config.yaml
n_layer: 12
d_model: 256
d_shared_expert: 0
activation: "swiglu"
balance_bias: false
norm: "rmsnorm"
norm_eps: 1e-06
tie_embeddings: true
optimizer: "muon_variant"
lr: 0.00727
beta1: 0.95
batch_tokens: 65536
seq_len: 512
steps: 9878
dataset: "wikipedia_en"
Below are experts of layer 5 (counted from 0) of a mixture-of-experts language model. Rows are named router (the router's row for the expert), gate (a neuron's input weights, with its number), up (a neuron's input weights, with its number), down (a neuron's output weights, with its number) and show model dimensions 64-127. Each number is 500 + 50 x the weight over its row's rms, rounded and kept within 0 to 999. Numbers have three digits each.
After each expert's rows: "gets" lists some tokens that make up at least twice as much of what it gets as of all text. This comes from a sample of Wikipedia text that the model never trained on. Tokens count by the router's weight.

# expert 4
router:457514589491485469503457546506469572539526474443524445514418528567466573498489518522518512509526560583512487535602472542528552581439532482506523516469446424402530550460497565510387484471482524
gate0:482508535549513515504533475449455500541615435524460474417472530440434536549523439477482539483556519550474539472475524436486570407548478625572590467474536466493457608562439403566618590533529427
up0:443438545564500547512485568520577508491432502492523493548534524526575540429511550509487431480450443441514463506536540614471515510450467387459479515524446546548530422491518601460392490503535490
down0:529456493547470491564503536506552577521488548554459530489447474438517546567569488492431571537438511550480513423502534483495540481466476456619514503494429507521502440473483522475469442466462506
gate1:481554550539514496426491517473520549537535507484454574516460471337461453518565526503478494464504532506456454567476523498439588451521434511505544425451470445345386502515528484452478503404560529
up1:615519518573479569410507513508503572512545461512532546548452459545458682503444492436448413425511487482550497432524394563528541525629595443455543501463459478431555438455549503515497475570500475
down1:399579496569434495549424521561544394525522513517468612556485540509501477550527551492375413490461547554381530561443609469508515516488506535540531475473568484596560546662498541503501510475528578
gate2:509512529582452438422500434488540532507499570474474529497472498544542399438576458546538479491480587500473570501556539538524522456445481478510518466521485503514471513457483522577553527502496505
up2:422494420410505440528566485522549519571540529503615431537510501464548503484483521522562516517533509524490569516484396505464519482582497503472433535427565513554488471454450486508560516534447441
down2:451473477458426549503466519487483475422552488578563464544570612508455386465520568490519552539494539480521553393475617574546499451515436397576517463564478445528410510406433535448554494474516534
gate3:430528449426378540476499444480391475564525556381503443517489549456452561524453540563533499490454535515483449485567494498552539427485489551476526591405546500498456517489485425496425521418593535
up3:525485456509423561449484502501459453591488520359499452486489496473461534509499502558451536540485531482552485502557484537510525464470455499526514600453465448499562465504425461453513536417570525
down3:472486476605491495488537457456536538617428558531500430533590491516446526519532496476474496505493454486493523437469519524417386433500463477492564482482456465496461537585509464524498510466516554
gate4:564449450502534514509437447516525595508507434436474566501444418494439554566590470501498558507393556552425521441383420401500442573517518484429580516506515469437524430506493516452524460511551509
up4:579415509437529520496518396449524500423425524508472527478508441455456534453543454489473524549505433469466467510449477481541495368449527429498470521516414563429468521466444501428497497383458445
down4:487426568591518470546510507487480536549581541571507489529491556518549593499426436605436457499592311489447486519428533497550404546493484474434521416544511459516467494521467544455494423535510508
gets: " ", "20", "19", "18", "17", " January"

# expert 7
router:539500511501485561430468521407489470605511481490589455482473532487391544529552512448494523497563570546505538500554548497479464477590509400497571496515453442502473500511553596508528503560464475
gate0:441499472467555538490497469494441523426509490507444533408464524519461579510626507562566463503524542476589480594431574451466557518584504399462509478512533427465492396447441576576468568495466377
up0:515492464563414464549542401494620477525479387512476539557465530551513506422579462578492576491506463515343540558442536444523560566562397581469549535398420424479431429432523479615482441560521575
down0:412547384451511478423433561522532506458460482404526507475497460432514475410403458513459495502521526440442484527491555491593428482561420524440501526456509523507592496511436538486468593470549504
gate1:493534473477454510521345486509505457446553548432524490549494489409485541495491496502450512561428508580467449533498427484560451539530431522485532486506417553492556476535491565525510549485429465
up1:486553447550395524493479514536561539530485475383598497518557473442479419417475449516542498451505513420587595529518468494432481501495483687523551453482467472435514433472451540538501498600523434
down1:408594515598562473584556545482443471471574465456507471418499412498454558577567492530463490394524567528567445595543573501538515421502499464492489516368424553506442578504502468451539532423545444
gate2:561479504533476532470515445496537531476493514484549437547484547503538508468522569547497484497525458517444519515495450605457463474524499497534399492540584453537546462523423577473450500500459489
up2:582499554503502443406498531496489471557504569515502447531479509515574483559441511517430593364531589494383501469508481384527539491370544518523484488545465536468486514440524616506511501473460534
down2:538503547459505536434475428453501506533556515599495517476455458525522560512556497507535402491510486508547592519527583498582458529532422580378564437483422511544516503564495467541605471531594449
gate3:516522489455556516451467478453562426546514516498409528414470453536490594556532500570440573473533465513461589517489478539470556466439497569485449550428532491468525457521414521496479458454681435
up3:487483509460502524456523621526530498484530527586435448567445570455436435488483472417464554500438587523382513517552582441510505528466449518492490473522509544493534545450581504481554520510569463
down3:430511491480548512574567467517580532563475448682525466482569483568578493432550458495443484474558451455561442541423557533517454488484477471487506564470412475496573519637517518502529418477503411
gate4:462521457496472564494422462513485487486466484532471490517450584454485550552556613559553497481459499486461544501439533480580487528538483526601502491570487508494538521527360424495501509505459508
up4:476495451555503522459548611539571468448527514482465487433538457485541467438554570471526464509579602560551476493512451487566454503533521434426436490499566487451462406449509512457485487502504463
down4:555492433549476425420471558532483478595530384550538522554479577498539483517346522436524453570443472561477533468590565446509526563482431528584459489473530544382487494592370531540532611473517554
gets: ")", "\"", "C", "A", " |\n", "S"

# expert 9
router:372476514575475502557508538444533569598526457432552515558504520479552496435627487441479419546497503499416440539499522473528461468501575493522543481449477523405572416433512447506491480547500482
gate0:579427503505444552553509561473447529474494459518536472552477488579529506418492532463477546459485472593498432559488539512532484492408550604544430542475479559555565452481417475469533510485392446
up0:416437538453486544604511487516470519471371426518517525476611518489502429488495495526487461497445507579473476518479564505501515439457539455469582474592491509616545432538524557425513413514391517
down0:462441557492429549557498536398532507467518502479507504553451418579542536507481452525530476542524418453467525562373500436512483491461447520416496434498459469459468545442521470494510436527552494
gate1:490575574555465391546622444522516480555592446544631530559523538497508522473572486571449431586464550485470486560504489501502553438434540485497532536476482512428457524472544546494494365560526490
up1:452550509594484453506513545565466562549535383525503565493511478571475567374414516499492520546490547487521526425559450554484473529508486434578479556511454455456536500424516494512477415447471504
down1:516429408506530474471434511474567545522408410507400602542538480472494561494551496521477355588497465540537470444496523597503529553538471486519559522473494462463517495494424489481601396535453434
gate2:515563423574519530476492602443443440537570488529491446442501455453439495555534565553541575638485432512513549540527509449487508441440535471519508455441500424480479580561506577473545436538566583
up2:465416477513476533458489572535486493460551506492526566487579575484562513462505472474475375645475510490499517496620424392514505547551495565455423521481503552514491462493534491491480594553461516
down2:577507519552586465532452504451503567492541496557370573484514574505517500465499529553510502472609530508593484409537541492443498353491530423453555502560493453428492461594478505522442519524468561
gate3:586460499473411583471450502495494503488541507454487607515541475409493481487562500425487529431449478512408403541525523529498455473514602400490502490476496436440563487461545436529530551521508414
up3:453557491506569557407431514475657447474445452530475547526519463427544573429521438530437379425507538404474551511432539498494411556482490479553532503575394593548456497551505537476507558482532496
down3:472494458515533528466495496479494503536446534457545530523487570575501561501480448553504576387528647553433570435428407506527480480467457593496463538514457496519528500519409455491477429537621544
gate4:476437495510515390502555532498509474481464462430507590544383540514518474478576503551556500528477522499387403477511553513572466570578459499604520558418467536486588523459577507389510476403512431
up4:531547619431521549460572489474460482545436512429528505511378432559537501475415502476555515554582489606496543528494494433474635480473498538486580555506481500500479553590476555439552518460455451
down4:530448579517480565410440535414538538474448469529552529581558561460614487454500418401390491445518530499509478500583594532546524453456534433512367483545421511515490588443535508556585407516528427
gets: ",", "ia", "y", " and", "ton", "ie"

# expert 8
router:457536476494507404514530537440471604492487469510570485484459554394604577475536554488499507570480483423446515510513509437491465553576481494520513558499500513430508466498577500519448411569493491
gate0:548499530473453427507524544508573483498574489499569531583502565433558541509532475414533498444556483460534600518552585512599445484574437487528560489519511502492525585510494434468532556511466554
up0:432535469512486508435482526455442548513510445525546490436562459455440505464572504450488521442566496575429502454535555616413515532597464549532487519530503401478451496536505521487522393528429504
down0:488533542475427499479519548445506526560513499538421547573475525503422479485455560494513471406518584488467528520507452453435575504454339569525411417536470507494446478601520494390477595552455510
gate1:520517502632403516499491527444460464538445550489560542520460557411538511468498545539422479452426473469566464503539413436569561377495562457539552554502541428526491502503488456526505560570593437
up1:555516531467510516528504488434446452576416531479441547511537498390560447496469519428464551500485527467537491614539569473492508426548424523456553540499436480436558503449508441517529538558556410
down1:507486483553503574471529519402528480561431392413543514573646494607487487508566436484468411521455464581569523521448430475534547520535428523496439565501432502571537535539479500492520512543518423
gate2:400450449526500409514462459492514533463518464524514464449497532486563403333555484439454437588486546492552509491479514520531453431579598518521493518476440556443535495497518475555534466509499435
up2:525493444547478532539472504519465413517533490442490532520509412504527427399612432477417542525427459446531550428541557606541564523526521429535493405498423456441585481568506509592523501489485406
down2:398514424517576521499584475496513482506441506566525504567432494443475509488518406456513519563440508497600523423562430529384500521554433462501506473437422593611347424428506500506504505426422516
gate3:532562463440508400500501433514472497529447517502544474533488531436538508531457473546506517554483542550511425456493520534460534462383453511504421492577520612526484556464555520441415437506471431
up3:511550469406473521441456513538524469500473518538491500393518474490452567625484466555528541510595571414520498530451505536504501604540453587525474503427537506493461462537439538484483566433577525
down3:485559502443498452409441430544600435507483461501593432540522538448537458411534454568574566499466454434494456511468504566511454431449550508612529520581489521534470496486485500362447427475562474
gate4:494535463460522434346485458504496463484631497555424443534566501519517439513453524566460459574373523590505529593630463480490505547495510561558470444475451475532514424493508449553478517527559524
up4:571511511572595466431489475500532497447555456531420383421428547520559373486491461471493537496525439558486509490562504543472526464468509534514534504519426547576457486490527437511518388494496511
down4:570503524542617491500433469518415506471492478470487476545471510497492475542498577546481502501533578501497395541563480463460511498516568495520547362533517503537532463501549559456495504554545432
gets: " was", " and", "ly", " is", " first", " were"

# expert 14
router:480497391444475473546456523480544606512453489438576422510483587532509516456485523458467605437453577440538428460528435510594444501453480486454495584489468513473498436455513482497468509414580510
gate0:478489520457488455565518468533469480536616548407514470486510514556420510445448442546562572471599542464474585525517582497458490521503615562565438501474480519577594450508437523506502521418493419
up0:534503447516513579552478479584500471563562558466464425463482538542508492465558439502535530400508431477561677438493499510501497516553535490533505538428522469570514462568449535462511531496540457
down0:537438425487519482536568489471558480433422482492476513439504439526455458530515466433629396512499505540482493442457508484502510512645542481448494483406523501431517508493428470574508576438499557
gate1:436537473439375557396475491521376476481503495574415425502512509477477512518485554482514470489512494477424530431532472415566504465507492497484484562515527449604505469518613597474550496668539451
up1:484508597514431614505509508397472477520473497426551564542542478549421485480474493473483520496424465441566537450435539499492514434507481543424606471512478475529473564437497479556480460452477529
down1:490489474510479507587470432568444501603496419584468433489605414469545447467496455470477449516477383434466561532471537524517527546535487592528463477501562489504506510522574460483474421563496441
gate2:527424586520546376493556524462544541445502469523492574491578489553471517396518429513458472542576425497492452503456515519572518508514406498426516502433538439445448559536542534603441536503487593
up2:576423544536500437587519488468643423445558506533599558555500480519494495404578409518501505485493524510511537487481424565500471496495399525507552549465488469448463554554528500591375410452480505
down2:565504479550468507516502498498530459465440483523411470541470489494537587474542488470515527445583508499540471571512553461565555526548498503478544449542461476513528462485490536555439564469475543
gate3:647425443484503518462600500463442574480523513552465533500494582537450519473507479535340570488462484522511435481552567505556503503528528455502488520510478424481447522481495523517533567477485537
up3:462472474577584512547481498494474476447502539376555579533523450404534527432497507533478519506444443468467536637566450517470363567428497418420564480502458484492484433540483483494576494427533489
down3:468597468470575489441491485417475513398528485455559483539522617448445519498537495532463431484474502522541469551499562559509510440515519456537439485564438443516484453438466492492478501491529496
gate4:497476594618408468449394414458554573510419479525602430501497462542366395470528393419593438460523589509495529435549601550527518500499519502546375530537539470422536482535533578541443522545485571
up4:507450522547434475509410446443573443544486487553478506566518440553395421523526491387555479511538488438494450557480490538597472564479509488505421477504425459340542468606497441501379573484547600
down4:513542436491540481575465586592498484526461456580532565563524555542532550532583607542490434536568489470523506541515456494516479470452519550474547500463476534539525495490518457475401602445469476
gets: "0", "1", "2", "3", "4", "5"

# expert 6
router:409547485487449428537516503445469509436455444473542508505502602499610493399521515444406532503481509454496520505615463510632482500566536409475545553443415468395465438488513530529532442521584512
gate0:414558488516520513516520454474554509469494486456563519424461505467446489437481548528465475483441509515543490510534577475501514610531549552528561567534487556536380456507511650509563377447523526
up0:555453524514472512524501471453487556540521433468520551512474515592501528485605407410448480494475519533460472539500488536545557452512480503429530556515502514471463487516497567485478480572503471
down0:508633478526524494423462510556492454551494447540537459514459445482535490531484524451545533459428511484454518472536543494470464451495500537395519474486552508562489644512474432522481465535492488
gate1:592499571575493512586624433466428553552407456476524447464488585486540545494494458519510480544531532461413507512404494565448491597494500548532555488458472493504509501454516525551563460551485600
up1:592458575561488550496527549459461541503496518416440417436610544558539487591526356553467432551487589486452392482478552516563515495502475509523548462453415496495516462399500460463494495536519590
down1:558548545513571556501440497567499589487516532569530481540496536483481466441533535563447480527560525551493454463525440364461591468486530451482518528530535486546559436520562523511492466439485518
gate2:487526469491508562461481442524460572558446486560567489511442481491568407481464435516523433474532516437481502557480481466504564521493424474573522549485505486506481560514483483540494466534448515
up2:555449416496499509436416480396541590423525503524448573546442511480491499517508481469492431475528520521451493423534580492658463437468505443480524495482485544490557447603449566514466519469577516
down2:460487537554447447514476443442473580530462505428554518436445506589413514477476492442513560519484545523519497478457460535557504534581507517496488488510517550475512418451592461377475558443511456
gate3:511396490528397435475393484425532604450424517564437419467546530430562487547521507590528476499475509444470474483537449561614505484515526570517474501516481478582517470464596531487503438514545554
up3:493518515461467441543535499601464446551588419533557537603538430483449483433528571470485547504550406521525559425446455493508464493511490401531477467505438550479438518573374463485416514512400460
down3:517477535501421505491414468557484478544494494562479572531500462433519552524470431535406630478429586437450514460551491514478560535501497505436414514420343527468430544454559487482485461569499531
gate4:377507491561532496496553506537520450479569414470535480522559524452512421537524479412433449613519516403588552460513470588513473476618523469476493518509437504501596536457382585462477403481590616
up4:498447544543485538565531495470544419478560490477515422542564552450555507466478447499420539563494566477506470539520496539571481606504495448527510518538577493560547526550560492488450544523554487
down4:465462513475535499540481431460371448494532397518533435548519471540520500573510471518525602554660420631473458455475485435534492393489459481453428546493447485560442521459547473471487468414486497
gets: "e", "le", "ay", "te", "o", "a"